Experts of a small language model: 320 GeGLU neurons an expert, 375M tokens.
Below are experts of layer 4 (counted from 0) of a mixture-of-experts language model. Rows are named router (the router's row for the expert), gate (a neuron's input weights, with its number), up (a neuron's input weights, with its number) and show model dimensions 0-159. Each number is 200 + 20 x the weight over its row's rms, rounded and kept within 0 to 999.
After each expert's rows: "mostly gets" lists some tokens that are sent to it at least half of the time. This comes from a sample of Wikipedia text that the model never trained on.

# expert 13
router,183,196,216,192,185,209,212,173,166,237,212,249,182,187,196,205,198,209,194,196,150,231,199,202,184,187,170,207,211,182,206,199,192,178,205,217,185,235,201,183,191,212,233,210,225,239,201,197,188,191,204,218,203,209,208,198,192,187,237,203,205,172,199,154,197,203,195,189,167,183,197,204,179,213,205,239,196,189,243,187,171,244,179,204,228,195,152,169,215,194,182,214,169,185,198,203,170,204,181,236,201,190,177,205,223,202,215,182,217,176,199,206,169,200,226,225,197,225,195,254,189,200,167,199,204,178,202,204,194,209,221,204,163,229,193,170,207,220,190,204,208,214,216,189,196,213,193,169,222,186,224,193,235,206,211,161,210,188,185,231
gate1,176,226,180,219,216,204,147,172,220,184,186,193,200,183,194,224,189,227,213,213,152,255,204,181,200,207,175,156,196,198,178,192,236,203,201,207,183,171,229,179,223,191,203,194,160,213,192,178,171,198,204,243,191,232,248,198,205,209,173,194,211,215,203,197,177,199,193,223,234,194,237,200,191,195,186,219,211,225,195,211,194,216,195,196,187,227,199,203,231,172,223,224,191,199,180,179,203,250,192,213,217,191,189,188,213,230,176,211,173,186,214,213,215,201,204,217,181,215,182,172,219,206,204,208,223,186,183,195,196,191,221,201,218,191,206,172,208,210,187,210,197,185,237,190,193,227,220,215,242,234,204,216,202,202,193,217,175,171,166,191
up1,181,220,202,205,191,225,235,199,162,222,217,208,203,201,173,172,214,218,167,164,211,226,205,193,224,206,209,238,204,178,169,212,146,202,196,205,236,225,184,203,222,219,197,206,193,197,177,184,231,185,185,175,191,204,177,229,168,206,215,212,191,212,202,184,241,199,208,192,159,197,180,201,243,189,247,180,167,179,222,190,174,199,217,197,205,190,187,186,184,207,184,211,168,204,207,213,193,175,201,225,205,218,218,189,191,203,216,211,208,186,183,217,195,188,172,180,197,155,208,183,212,208,186,214,192,188,215,220,199,181,203,152,167,206,226,220,181,236,168,186,226,212,214,184,173,210,177,181,177,239,220,215,189,184,227,191,208,202,215,214
mostly gets: ":", "):", " ;", " Born", " –", " →"

# expert 4
router,203,227,194,223,199,223,179,207,199,205,233,247,176,210,204,241,204,199,193,157,186,216,195,197,195,227,186,163,192,223,225,214,199,212,182,224,198,222,191,211,188,235,209,191,211,206,226,212,218,201,190,206,216,213,184,173,202,187,223,210,187,184,161,188,203,197,250,186,141,229,203,257,177,214,215,216,175,205,219,161,194,223,195,178,200,169,167,197,230,189,159,201,169,198,230,176,159,175,186,197,199,194,201,216,195,210,210,232,193,167,207,183,207,200,199,204,201,210,211,188,172,181,186,234,220,208,221,223,173,185,202,198,175,214,237,199,204,203,187,208,217,180,214,237,205,176,210,185,219,183,216,216,193,192,192,195,203,201,188,179
gate0,189,188,177,173,192,176,193,200,194,220,185,186,218,191,174,202,179,192,229,205,204,246,201,210,178,195,189,200,210,209,200,200,176,218,178,238,244,232,199,209,193,220,193,224,214,189,217,241,207,203,214,190,181,206,187,201,219,173,213,231,181,213,187,191,213,167,227,208,175,245,202,237,170,175,207,197,195,223,222,175,199,200,207,210,208,154,198,210,240,211,176,189,174,185,195,205,204,210,183,235,187,200,210,186,203,202,218,222,220,157,201,213,221,183,201,195,128,204,216,189,221,199,186,232,210,193,197,225,196,197,193,206,197,203,182,188,208,170,230,144,196,173,197,179,190,211,182,209,196,199,217,235,243,188,206,180,216,209,180,171
up0,227,190,228,230,202,227,225,208,214,233,221,192,173,181,219,212,213,238,185,203,214,177,167,173,197,202,192,229,200,208,190,167,200,174,213,216,197,200,200,174,183,212,239,198,160,188,167,161,198,179,218,208,225,210,229,193,191,195,197,194,205,191,205,205,184,207,233,187,189,176,230,220,212,216,190,204,194,219,167,229,201,199,195,182,180,222,181,204,209,195,196,221,247,190,197,206,251,179,224,168,183,230,197,212,203,214,199,197,221,220,219,198,210,183,167,209,251,188,207,225,244,183,188,187,208,190,222,169,202,184,229,203,203,198,217,220,212,194,225,243,212,222,196,230,200,186,213,225,185,182,188,181,152,188,206,208,168,208,209,189
mostly gets: " Art", " Ex", "X", " Comp", " X", " Roman"

# expert 2
router,200,232,215,223,206,207,185,214,197,192,208,181,208,220,192,250,197,210,177,151,156,213,162,201,182,211,209,168,187,198,216,173,194,179,184,229,205,220,238,185,181,225,214,174,226,225,184,179,239,180,165,197,179,224,185,209,205,204,193,187,216,209,178,182,190,257,219,202,184,207,177,205,192,189,183,213,218,195,226,207,193,193,140,191,183,188,181,188,214,175,179,203,168,197,200,208,167,194,214,199,152,192,174,174,202,218,195,187,220,172,228,202,230,193,180,191,220,171,179,224,190,192,196,220,188,211,225,192,168,198,201,191,185,211,176,223,233,208,164,193,191,204,215,188,211,215,211,189,213,170,192,210,213,210,202,217,170,204,187,177
gate0,184,191,188,217,165,170,187,234,171,223,204,186,216,165,212,227,175,206,182,170,200,203,187,218,197,183,207,205,175,227,204,219,192,211,223,189,207,199,222,202,212,215,162,150,219,206,215,222,195,177,219,215,209,192,208,201,210,223,203,182,162,186,208,177,221,168,215,168,188,195,187,205,226,161,186,180,205,196,191,194,189,262,173,192,179,184,208,191,203,207,224,204,211,180,197,210,198,174,182,191,208,228,202,182,184,220,212,172,235,229,204,147,239,200,193,165,199,209,197,237,206,172,197,191,206,178,215,213,194,193,210,184,190,215,203,185,177,203,184,168,211,181,206,247,215,223,225,208,175,203,190,215,198,165,222,183,204,222,186,163
up0,198,194,189,220,164,164,219,234,209,194,231,220,195,190,204,218,204,209,199,183,215,204,215,230,200,233,221,226,178,202,217,189,219,231,227,166,220,236,190,227,218,238,158,177,196,221,200,220,206,195,221,225,186,184,211,204,178,211,196,179,174,216,203,183,210,178,219,148,209,184,196,186,236,197,225,165,229,201,200,191,209,218,166,200,207,171,199,162,193,203,206,185,197,178,208,243,232,179,191,213,202,202,178,210,199,209,196,195,218,193,190,181,226,193,222,170,196,222,193,226,212,192,212,207,230,212,213,197,189,161,205,212,175,227,184,196,205,190,146,186,206,195,192,210,217,215,214,189,185,199,198,213,213,165,252,217,211,238,183,178
mostly gets: " pl", "pl", ".S", " rec", "-b", " long"

# expert 15
router,213,213,189,198,181,214,200,190,185,217,235,211,192,211,212,188,201,188,176,165,169,257,202,187,176,194,198,176,190,188,221,204,172,218,190,217,211,194,204,217,192,218,206,196,225,189,215,176,214,208,186,212,193,220,183,208,163,182,218,226,201,199,161,142,234,228,263,221,142,197,164,214,202,208,213,197,191,222,217,206,173,236,179,162,213,198,167,201,205,204,185,209,188,179,208,203,187,218,190,207,208,226,186,203,206,191,210,240,230,186,241,224,196,201,198,183,186,208,193,179,215,199,184,222,201,203,221,211,189,192,190,218,181,186,208,196,213,199,178,170,206,212,208,243,226,171,212,159,201,220,229,200,195,194,215,172,174,185,191,215
gate1,230,193,200,203,242,192,184,150,211,220,222,187,187,186,225,185,233,227,196,198,141,192,215,177,225,205,163,172,196,172,233,197,199,206,180,222,210,202,191,198,206,178,175,194,176,185,208,182,221,193,201,217,193,189,211,196,175,182,216,214,195,187,188,204,202,207,212,226,206,186,218,187,197,172,169,193,184,189,239,172,191,222,175,166,227,169,210,183,193,187,219,186,185,225,217,215,209,229,204,222,208,238,209,232,175,198,227,212,193,236,188,216,194,208,209,212,199,206,183,207,174,180,182,201,196,216,185,195,220,201,191,214,219,204,203,193,228,207,188,199,157,178,206,248,171,176,181,191,176,248,221,191,206,142,204,183,207,179,197,203
up1,196,188,191,209,204,190,170,173,224,182,219,196,172,205,225,186,212,229,214,176,176,177,183,180,200,187,173,177,202,196,211,166,203,222,159,192,218,188,211,233,215,193,209,188,152,205,227,168,220,183,169,224,215,196,162,185,171,194,234,202,201,213,205,197,200,185,182,225,190,209,202,149,205,200,195,200,213,171,207,175,201,213,208,178,173,175,190,201,195,165,237,193,217,221,205,210,213,245,188,214,190,207,218,212,183,187,198,218,184,233,185,224,187,212,210,183,205,177,184,196,203,195,238,197,219,213,185,220,189,201,129,205,179,200,189,176,226,223,183,189,193,207,203,225,197,203,228,161,186,192,225,205,187,151,219,185,204,224,206,226
mostly gets: "°N", "″N", "″W", "°W", " %", " Turnout"

# expert 1
router,184,212,216,233,224,209,186,206,175,206,233,195,185,200,240,217,168,209,179,165,195,215,195,197,208,179,183,169,199,193,225,175,195,219,189,204,219,221,190,195,163,200,214,189,194,182,194,193,233,191,178,221,181,218,216,210,209,173,210,200,191,190,184,179,192,245,208,184,185,210,172,220,161,156,187,199,213,192,235,189,179,211,166,202,206,209,190,180,210,239,179,201,202,172,214,164,165,205,192,210,195,223,224,159,238,202,235,202,216,185,233,180,206,162,197,204,184,183,205,207,215,193,172,213,177,221,217,191,188,210,180,235,148,191,208,201,191,212,162,192,203,182,200,184,214,189,188,153,181,168,205,226,182,207,216,191,211,180,177,201
gate1,213,200,231,223,216,172,197,211,224,198,188,195,229,193,184,185,204,195,197,200,189,206,201,188,210,198,228,167,185,202,237,218,205,204,248,232,234,207,164,212,191,210,201,221,173,184,184,217,204,196,176,199,203,208,180,218,221,167,186,221,226,205,244,211,173,249,207,162,192,220,181,203,202,154,214,150,191,158,192,183,185,234,184,202,212,207,219,192,186,162,161,192,205,170,241,190,227,187,212,177,183,198,164,166,193,206,203,217,221,166,217,206,209,232,210,235,183,217,194,200,186,207,192,200,235,213,189,208,201,169,198,188,203,188,180,215,222,226,182,197,207,161,225,198,206,200,210,215,188,203,200,212,178,212,192,201,172,189,207,214
up1,225,179,209,220,167,191,221,229,214,174,214,171,227,197,182,210,217,204,193,238,215,191,198,191,215,234,184,209,210,208,201,188,202,227,213,218,205,175,216,208,179,200,197,173,224,186,213,198,204,181,229,176,174,197,211,194,204,195,174,207,230,194,219,168,166,195,222,188,210,184,219,195,235,216,188,213,194,181,203,210,206,184,193,203,144,202,201,159,170,179,191,175,195,207,176,185,166,192,169,214,191,187,220,202,222,199,190,177,173,202,205,167,161,173,191,182,215,191,204,206,216,224,209,226,216,187,208,208,158,218,182,202,183,245,178,175,158,203,225,184,166,173,178,168,220,200,238,224,233,218,174,214,221,230,210,205,209,199,213,186
mostly gets: " Hall", " Bar", "berg", " Park", " Gl", " We"

# expert 12
router,185,206,211,200,186,225,188,209,188,230,217,231,188,204,229,218,200,218,187,154,165,239,199,197,185,186,186,192,194,191,232,207,185,204,209,233,220,225,204,209,162,219,206,195,204,199,227,193,216,182,159,210,195,235,188,194,201,186,210,201,199,171,166,149,211,226,250,208,166,210,187,214,163,193,219,219,172,212,226,194,166,250,178,183,217,179,166,180,221,184,171,206,175,170,226,191,168,197,183,213,186,207,201,184,211,203,209,221,239,190,245,192,205,181,196,208,187,225,212,200,192,190,178,228,212,212,230,207,175,198,203,199,170,220,213,196,208,183,186,180,202,198,201,210,225,191,209,159,209,188,204,227,220,213,204,176,203,187,189,209
gate1,218,190,219,195,180,204,197,190,223,202,182,188,189,195,219,173,168,189,187,183,166,205,192,168,203,178,197,206,191,194,187,188,239,182,189,223,149,195,163,227,165,166,222,193,229,213,208,176,174,195,191,245,214,209,245,200,178,188,209,191,219,196,200,161,201,199,227,194,233,200,190,200,164,226,202,226,226,227,178,211,173,192,190,184,203,170,206,175,210,187,203,212,216,176,196,215,190,185,239,182,213,209,185,209,176,214,200,222,177,152,229,208,205,211,224,170,216,219,190,200,230,206,181,199,202,243,158,184,198,197,222,214,208,175,214,215,196,187,170,162,169,182,210,219,196,200,213,171,196,224,198,228,205,202,201,221,196,206,169,194
up1,176,239,192,201,216,200,198,210,223,221,219,205,177,214,195,219,205,240,213,196,188,220,163,196,187,187,195,180,208,197,169,201,227,211,191,217,180,211,222,192,179,205,191,220,188,184,219,203,198,199,156,227,170,213,182,192,175,224,180,154,202,238,192,176,174,214,212,219,179,170,214,196,219,205,228,229,202,184,210,196,266,189,217,185,168,184,195,213,184,216,169,179,229,205,172,228,212,205,189,217,186,204,208,206,178,201,210,233,222,199,175,189,220,200,216,213,212,198,186,191,210,159,183,173,211,218,187,205,192,207,203,244,200,207,200,185,194,223,162,181,178,198,188,162,191,218,176,255,229,211,197,208,216,210,202,176,208,227,164,192
mostly gets: " Kh", " del", " w", " woman", " y", "{"

# expert 10
router,175,189,185,187,185,189,179,182,198,192,214,210,153,194,207,182,187,212,206,189,170,211,187,196,164,209,195,203,190,180,225,208,180,162,193,221,193,209,203,193,208,220,202,172,171,219,180,222,209,168,192,230,194,216,210,175,231,190,216,216,227,185,179,151,233,256,216,179,201,197,204,222,198,196,188,221,199,212,223,202,179,239,164,225,207,181,199,178,220,180,196,183,169,160,187,204,205,197,184,220,189,225,179,187,245,195,181,194,203,167,196,191,192,202,189,219,181,190,185,204,177,205,178,208,185,184,196,199,146,177,225,204,195,241,184,200,186,221,208,225,190,189,207,220,169,174,216,204,184,213,198,224,236,212,239,215,179,166,206,223
gate1,191,179,213,190,214,180,190,179,224,208,169,162,205,194,195,232,178,198,195,214,199,215,176,197,199,187,191,177,188,216,186,190,198,169,204,172,218,209,221,184,181,182,219,235,246,219,160,190,205,172,192,201,210,204,203,156,184,198,242,232,185,221,224,187,210,223,202,213,198,208,200,226,223,229,198,190,179,212,189,177,211,184,198,137,200,198,177,211,193,225,203,222,182,205,237,177,176,210,197,222,190,230,210,174,219,195,184,178,214,197,227,212,170,181,206,208,210,208,155,206,213,185,174,179,189,189,181,168,215,182,177,231,191,179,186,234,203,172,195,231,162,229,194,208,230,185,217,207,210,221,189,206,193,191,206,169,207,171,203,161
up1,198,203,193,208,222,177,193,195,164,194,169,200,171,192,208,254,205,176,197,214,163,178,168,190,200,190,177,195,208,205,202,233,171,178,181,182,210,209,242,166,176,194,205,209,210,212,184,211,208,202,215,198,176,205,181,194,189,212,218,233,194,201,212,187,217,205,195,196,227,244,199,195,243,242,204,219,205,207,167,211,220,167,181,162,197,182,218,179,193,197,206,223,182,208,202,189,172,218,230,206,219,178,205,180,225,216,187,180,230,167,240,184,151,183,221,209,206,215,191,213,230,173,183,207,210,176,206,186,219,180,215,194,213,162,201,230,213,203,197,215,182,192,199,213,228,176,209,231,250,215,202,230,203,200,185,187,214,181,180,180
mostly gets: " of", " General", " among", " For", " example", " throughout"

# expert 11
router,196,205,178,199,204,181,213,224,202,207,227,236,179,215,214,245,224,203,215,195,180,238,190,170,202,164,172,173,201,181,190,198,185,210,196,209,214,203,211,196,189,241,182,195,191,197,207,192,199,166,179,229,204,205,181,222,229,209,223,188,174,173,191,122,198,248,208,191,203,206,214,228,165,201,192,226,177,204,227,193,189,221,181,221,220,171,197,179,202,161,181,214,219,209,197,199,157,216,187,236,216,196,170,210,211,240,186,227,205,205,218,175,178,215,224,206,205,180,187,191,203,194,162,212,196,208,194,201,165,228,184,194,193,214,190,169,228,164,195,205,204,199,198,208,217,211,213,194,222,200,190,212,214,228,233,198,189,180,178,210
gate1,201,198,206,206,236,201,185,214,194,207,212,203,215,190,191,204,159,194,192,213,174,185,180,192,215,190,220,225,214,174,166,171,197,249,169,200,254,196,186,199,206,193,177,184,230,204,211,189,238,174,217,176,221,184,194,207,231,199,198,201,202,188,202,208,176,196,189,185,211,204,196,192,202,188,185,177,204,239,203,225,226,182,219,164,204,207,196,211,187,204,225,176,200,184,240,152,160,215,208,198,234,231,218,215,226,173,204,251,203,174,210,223,204,198,211,195,206,211,199,226,209,182,198,194,213,180,146,174,182,204,209,168,183,198,211,185,201,229,189,197,179,194,150,207,166,195,215,235,223,181,228,232,195,222,194,199,187,202,206,187
up1,216,185,211,214,194,192,185,242,190,226,224,200,219,176,198,193,188,213,189,205,187,169,166,185,212,219,207,213,242,203,184,201,173,221,174,190,223,177,201,217,231,207,197,195,244,213,196,191,231,215,181,168,240,238,208,218,207,222,184,176,171,194,204,201,181,183,204,178,212,207,206,209,210,192,202,201,219,215,217,196,220,188,199,191,201,177,189,193,220,184,200,183,196,206,214,202,186,207,204,173,232,220,232,198,244,219,197,258,171,131,209,203,208,203,178,205,207,174,206,212,207,204,212,208,252,192,199,173,208,220,184,219,207,211,218,201,207,219,222,211,210,181,197,218,192,206,220,172,173,203,232,227,218,231,210,204,166,186,208,146
mostly gets: " and", " but", " or", " while", " to", " than"

# expert 5
router,189,209,212,200,182,228,190,207,187,226,222,234,182,206,230,220,197,219,183,159,169,241,197,193,184,192,181,188,189,191,229,199,180,204,207,235,218,226,207,212,167,222,206,188,208,203,221,185,214,180,163,207,191,238,185,195,205,189,213,200,196,169,170,153,213,228,253,201,164,212,189,215,161,192,213,216,180,213,225,192,163,249,171,190,219,184,162,178,229,183,172,210,179,168,229,191,170,201,177,214,185,212,203,188,213,213,206,217,233,190,241,193,203,182,197,209,191,214,212,206,185,182,176,230,205,214,231,204,175,204,210,197,172,217,214,196,207,187,183,175,204,197,193,218,217,189,209,164,208,184,203,226,214,213,203,182,201,183,191,210
gate1,209,234,184,239,196,244,197,216,190,201,227,234,157,203,212,210,201,226,211,201,209,198,196,227,208,214,170,166,198,192,164,197,192,183,181,198,189,201,188,207,226,258,205,173,244,232,187,203,180,222,207,219,188,209,173,205,250,191,213,198,191,199,166,199,197,216,169,158,185,192,192,205,231,191,176,221,220,201,176,219,188,196,187,197,202,202,235,190,179,163,191,182,202,171,207,190,182,186,213,211,199,182,215,191,210,204,170,215,207,171,188,220,190,209,184,212,207,197,258,208,171,229,196,187,213,194,182,177,218,218,182,191,175,219,218,152,241,189,200,177,197,193,187,187,189,233,196,229,198,196,182,223,185,197,209,202,207,225,206,203
up1,204,191,212,233,177,203,157,211,175,191,205,209,180,184,185,181,201,207,200,218,203,233,188,177,184,200,250,225,236,202,204,200,192,179,206,173,219,228,198,184,200,193,210,216,215,176,183,188,162,204,199,176,174,212,192,185,164,204,186,187,187,183,203,221,196,187,205,219,203,193,217,212,200,261,230,174,220,154,205,238,177,220,179,212,192,218,193,215,183,223,189,204,192,209,156,200,212,195,218,220,163,197,174,203,189,202,207,238,198,235,202,174,179,218,210,213,219,239,203,167,178,180,206,222,211,229,222,212,193,224,214,198,188,166,214,208,197,185,191,186,217,196,186,213,207,182,209,186,256,216,246,208,193,216,214,229,176,205,185,216
mostly gets: " Mar", "shire", " Paul", " May", " men", "181"

# expert 0
router,203,194,196,225,206,215,171,205,222,198,184,202,196,161,235,203,216,205,192,152,193,247,198,204,202,179,197,180,204,209,222,211,207,199,190,229,227,215,190,221,204,194,226,193,214,181,223,191,201,190,183,202,218,201,193,168,201,184,216,209,187,166,162,196,236,218,181,162,212,222,204,219,202,184,199,212,178,177,249,201,171,247,157,211,194,190,188,194,234,205,196,182,201,173,178,180,198,205,225,211,206,229,174,202,208,204,191,185,204,179,211,219,216,196,180,190,198,193,192,224,172,182,180,232,195,239,224,193,192,222,212,195,186,212,242,221,228,215,192,175,215,232,185,204,226,214,202,205,203,203,196,245,216,191,217,199,213,129,197,225
gate0,227,223,148,198,208,205,216,222,184,182,195,223,196,207,193,209,196,223,207,191,193,188,150,232,218,209,155,220,191,199,176,213,190,205,193,212,207,208,224,217,199,171,195,228,175,135,209,220,202,174,203,198,193,215,187,195,217,225,179,164,200,196,197,173,166,183,239,231,187,218,203,181,181,214,178,206,222,218,207,182,177,206,192,192,181,226,242,208,210,195,211,219,222,208,211,178,190,203,179,165,211,194,175,212,187,220,216,187,208,178,179,217,181,188,191,206,206,187,185,204,221,188,197,200,240,186,180,277,222,192,210,160,218,204,226,174,226,212,183,188,196,204,170,224,178,192,195,187,192,196,199,207,200,238,179,194,215,200,207,212
up0,194,176,190,227,221,185,221,173,185,206,230,220,190,201,219,195,192,240,197,199,193,203,192,194,194,194,199,198,234,217,204,207,216,211,202,208,162,167,226,220,216,200,189,188,263,219,204,216,168,219,178,216,184,190,214,189,200,213,237,188,211,154,210,184,201,197,186,178,178,220,209,216,217,206,218,215,203,201,204,229,201,236,177,234,165,228,189,178,198,231,212,214,230,193,190,207,207,178,208,199,205,210,213,174,206,183,198,207,211,198,217,213,213,191,235,250,164,209,209,183,181,198,165,216,176,221,242,181,201,170,160,242,211,201,188,178,175,203,189,211,191,174,171,233,220,186,195,226,190,213,215,178,200,183,242,196,215,187,175,192
mostly gets: "son", "z", "za", "eno", "ović", "kins"

# expert 7
router,178,198,220,226,235,187,176,208,218,207,208,198,203,207,211,217,227,204,193,173,179,228,156,186,194,221,177,198,176,192,194,193,188,177,170,207,211,182,201,208,178,225,246,190,202,200,193,197,195,183,183,231,208,203,198,202,220,151,237,200,177,202,197,140,217,222,210,222,184,178,214,213,172,180,168,214,186,208,193,224,172,195,188,223,163,217,217,210,213,179,176,208,196,178,220,178,182,194,202,207,207,220,210,198,201,230,210,228,192,217,222,175,228,175,231,239,228,216,215,212,208,197,172,217,217,198,220,182,198,214,203,204,190,214,191,165,218,200,166,154,211,165,184,202,210,181,207,176,201,213,216,225,173,163,221,218,208,169,228,195
gate0,213,199,213,206,233,178,213,191,194,213,224,204,198,201,166,191,205,199,182,228,158,196,219,166,195,205,165,186,206,192,192,249,145,195,173,192,180,208,163,171,198,187,208,249,172,199,173,187,203,192,171,229,228,210,187,206,221,248,210,190,191,236,213,156,186,210,213,187,201,216,193,216,175,190,199,204,195,199,201,201,207,230,223,165,210,186,201,214,203,206,204,201,210,214,224,211,156,218,179,222,212,218,162,218,196,190,176,223,192,182,229,220,225,193,164,225,206,194,201,214,234,213,204,195,194,196,201,214,192,230,171,201,195,185,161,195,235,200,186,190,213,194,183,220,185,191,185,200,195,205,214,183,158,213,218,199,206,162,200,165
up0,202,187,188,201,188,211,206,205,219,217,222,189,193,212,181,190,183,188,230,203,224,181,198,179,140,199,207,185,221,225,174,175,205,220,207,214,202,207,213,197,219,196,204,204,223,189,189,187,187,229,175,184,202,222,172,235,205,188,179,216,237,182,208,160,213,201,205,196,197,201,194,209,227,178,239,202,218,176,172,175,172,206,210,175,186,226,204,228,223,167,220,230,182,204,200,192,224,174,209,189,190,219,175,195,216,203,197,229,159,194,167,172,171,171,173,157,231,206,231,180,167,192,176,197,205,206,174,179,193,188,218,201,196,184,181,178,206,214,203,178,209,214,203,238,232,182,207,218,258,215,200,223,164,189,175,175,197,195,196,213
mostly gets: " this", " $", " This", " life", " high", " home"

# expert 3
router,196,224,215,206,190,243,192,188,190,222,225,228,211,188,224,206,208,205,173,165,188,248,188,191,206,215,162,198,188,191,227,196,159,196,225,235,211,230,202,205,155,201,185,201,209,201,196,193,227,194,166,193,183,249,190,211,205,202,215,220,195,186,173,171,210,220,232,222,178,188,187,216,163,212,211,214,186,173,227,186,163,238,193,173,216,184,158,198,233,196,166,215,205,181,204,192,184,208,185,230,169,216,202,184,199,211,227,200,208,207,217,198,202,173,185,229,197,235,208,187,191,198,164,242,205,210,218,215,195,204,193,198,174,232,216,206,206,186,191,163,194,206,215,220,232,180,205,184,212,192,212,226,233,223,205,183,188,194,202,215
gate1,220,226,210,219,181,198,206,221,173,202,198,194,219,197,203,205,225,180,196,208,226,226,183,203,207,230,176,218,195,174,202,189,190,206,192,227,224,195,233,199,193,197,172,209,185,196,215,180,195,194,209,167,212,228,197,192,189,190,193,209,246,193,176,174,246,179,212,205,193,201,163,212,202,209,196,206,203,159,208,207,182,234,160,208,217,211,246,216,215,213,186,204,188,219,204,145,227,235,208,219,201,203,228,168,209,194,186,182,146,178,176,194,222,209,228,195,251,188,189,213,192,189,165,225,176,203,212,170,190,189,166,169,183,262,218,178,202,217,188,186,218,196,211,191,201,207,212,186,210,201,183,187,198,212,222,176,194,226,196,192
up1,205,203,219,213,222,196,172,195,216,211,195,192,222,185,176,225,206,247,201,220,213,164,191,211,195,177,210,195,213,180,231,197,211,213,204,171,173,197,176,241,172,184,207,175,203,249,216,223,210,171,227,198,191,193,187,185,184,188,220,207,175,200,187,206,188,211,196,198,243,184,231,191,189,154,199,188,237,208,198,184,231,185,227,232,183,231,156,180,210,226,235,192,192,179,208,210,186,194,163,207,189,199,158,220,175,204,207,200,213,208,206,191,193,181,158,186,149,188,207,195,196,196,192,183,196,238,199,232,184,189,236,235,213,193,205,180,191,210,213,185,171,200,191,209,211,184,174,178,176,210,205,203,208,182,198,230,204,183,168,221
mostly gets: " announced", "SA", " ITA", " SCO", " (", " A"

# expert 8
router,185,209,213,207,180,228,190,216,179,222,225,242,191,203,227,220,199,222,174,166,169,239,189,194,187,190,186,188,197,187,227,208,176,199,205,230,228,229,195,213,168,227,207,184,210,202,223,186,215,170,165,209,201,245,184,192,202,188,205,206,198,163,169,151,217,226,249,205,157,222,186,212,165,190,211,215,177,207,228,193,170,246,181,184,212,178,172,171,222,185,173,204,180,168,217,192,165,211,183,216,184,210,200,182,207,207,208,222,243,190,240,194,201,185,198,210,194,212,213,199,199,175,176,230,206,205,221,210,178,202,217,206,171,213,206,189,200,184,180,183,209,201,202,216,209,191,209,170,205,177,208,224,218,206,200,187,205,187,199,216
gate1,187,198,211,224,169,203,187,199,170,184,189,230,218,223,248,209,211,231,175,198,196,227,194,181,200,205,207,211,202,204,230,157,205,214,218,213,193,186,193,179,214,229,203,203,202,193,194,202,170,189,207,240,175,213,217,227,206,176,226,177,200,224,214,178,184,204,236,199,193,219,186,225,198,183,183,216,147,178,192,204,194,203,204,190,198,232,201,231,209,201,168,203,204,217,203,182,171,228,152,190,189,198,157,188,212,181,162,193,221,192,224,180,224,195,208,187,200,199,203,186,169,194,192,208,193,223,217,216,224,199,236,211,199,215,166,200,193,179,176,219,199,189,253,226,222,221,159,159,204,197,164,181,187,219,203,199,219,178,227,221
up1,208,194,181,171,187,174,195,185,184,206,205,213,201,159,202,185,186,213,218,205,231,220,140,217,199,175,172,205,207,220,193,194,175,214,200,233,197,186,216,204,223,187,193,211,181,174,178,193,207,198,187,180,178,178,216,178,226,213,231,222,234,184,212,194,188,214,191,215,219,216,192,200,224,165,233,177,211,175,212,211,227,210,218,175,166,204,199,212,218,180,186,201,161,190,216,187,220,217,210,233,206,212,204,201,203,204,200,205,215,187,229,218,193,198,219,165,235,205,182,224,189,201,175,209,195,195,157,192,203,163,203,179,245,182,176,179,193,227,238,208,170,235,161,220,167,206,213,199,188,216,231,209,213,186,187,146,193,204,195,195
mostly gets: "\"\n", ",\"", " never", "\",", "),", ").\n"

# expert 14
router,220,227,229,214,212,199,184,183,175,227,202,188,185,183,185,198,207,235,211,156,175,241,185,167,192,205,178,173,182,199,230,188,207,197,198,235,222,205,223,200,198,216,217,153,233,195,184,212,205,178,191,197,198,231,177,227,195,201,237,187,201,156,194,190,225,194,238,195,183,215,192,204,170,184,193,232,221,207,186,227,192,190,185,207,190,196,205,181,221,196,214,229,172,194,210,182,193,176,172,209,180,227,163,231,205,218,178,219,213,217,234,201,199,230,216,197,196,182,214,177,171,184,148,197,204,185,211,201,201,197,196,228,173,249,196,210,221,216,196,183,209,216,191,204,157,168,196,184,183,181,203,216,181,231,193,210,194,184,206,172
gate0,208,192,165,181,218,199,183,205,180,167,217,217,198,179,181,232,198,165,204,170,175,183,222,202,202,172,164,193,202,173,188,200,207,175,203,203,180,213,174,208,202,205,201,233,175,215,200,216,171,218,181,189,179,199,217,188,140,251,203,215,221,173,207,195,185,209,171,206,181,197,166,204,216,199,155,199,223,156,209,209,185,193,222,185,214,188,232,173,248,223,197,205,196,223,187,206,207,190,175,191,196,187,191,225,202,187,192,210,185,175,201,170,199,205,184,190,143,214,204,194,196,208,172,201,213,206,181,204,220,153,178,219,176,196,190,204,204,204,218,203,231,204,211,217,207,178,190,199,190,191,222,215,224,201,213,147,214,190,231,165
up0,190,255,177,186,205,171,211,213,219,202,205,204,206,185,180,203,188,242,170,170,158,184,238,199,216,195,198,189,196,181,246,239,198,191,213,206,201,215,188,167,203,197,183,231,223,216,200,213,196,192,233,191,191,209,192,182,206,216,176,218,226,240,193,228,159,206,216,223,167,212,211,199,187,234,215,195,242,167,196,195,196,184,206,210,211,217,159,182,197,173,198,193,181,215,145,215,174,203,192,196,198,171,196,181,203,196,212,186,196,173,192,213,212,204,205,212,211,189,173,202,196,207,201,213,194,191,183,156,201,161,193,207,184,196,204,238,177,199,194,207,174,204,183,159,225,165,193,205,229,231,221,194,214,218,194,170,201,178,215,193
mostly gets: " fl", " o", " water", " Ar", " red", " Ly"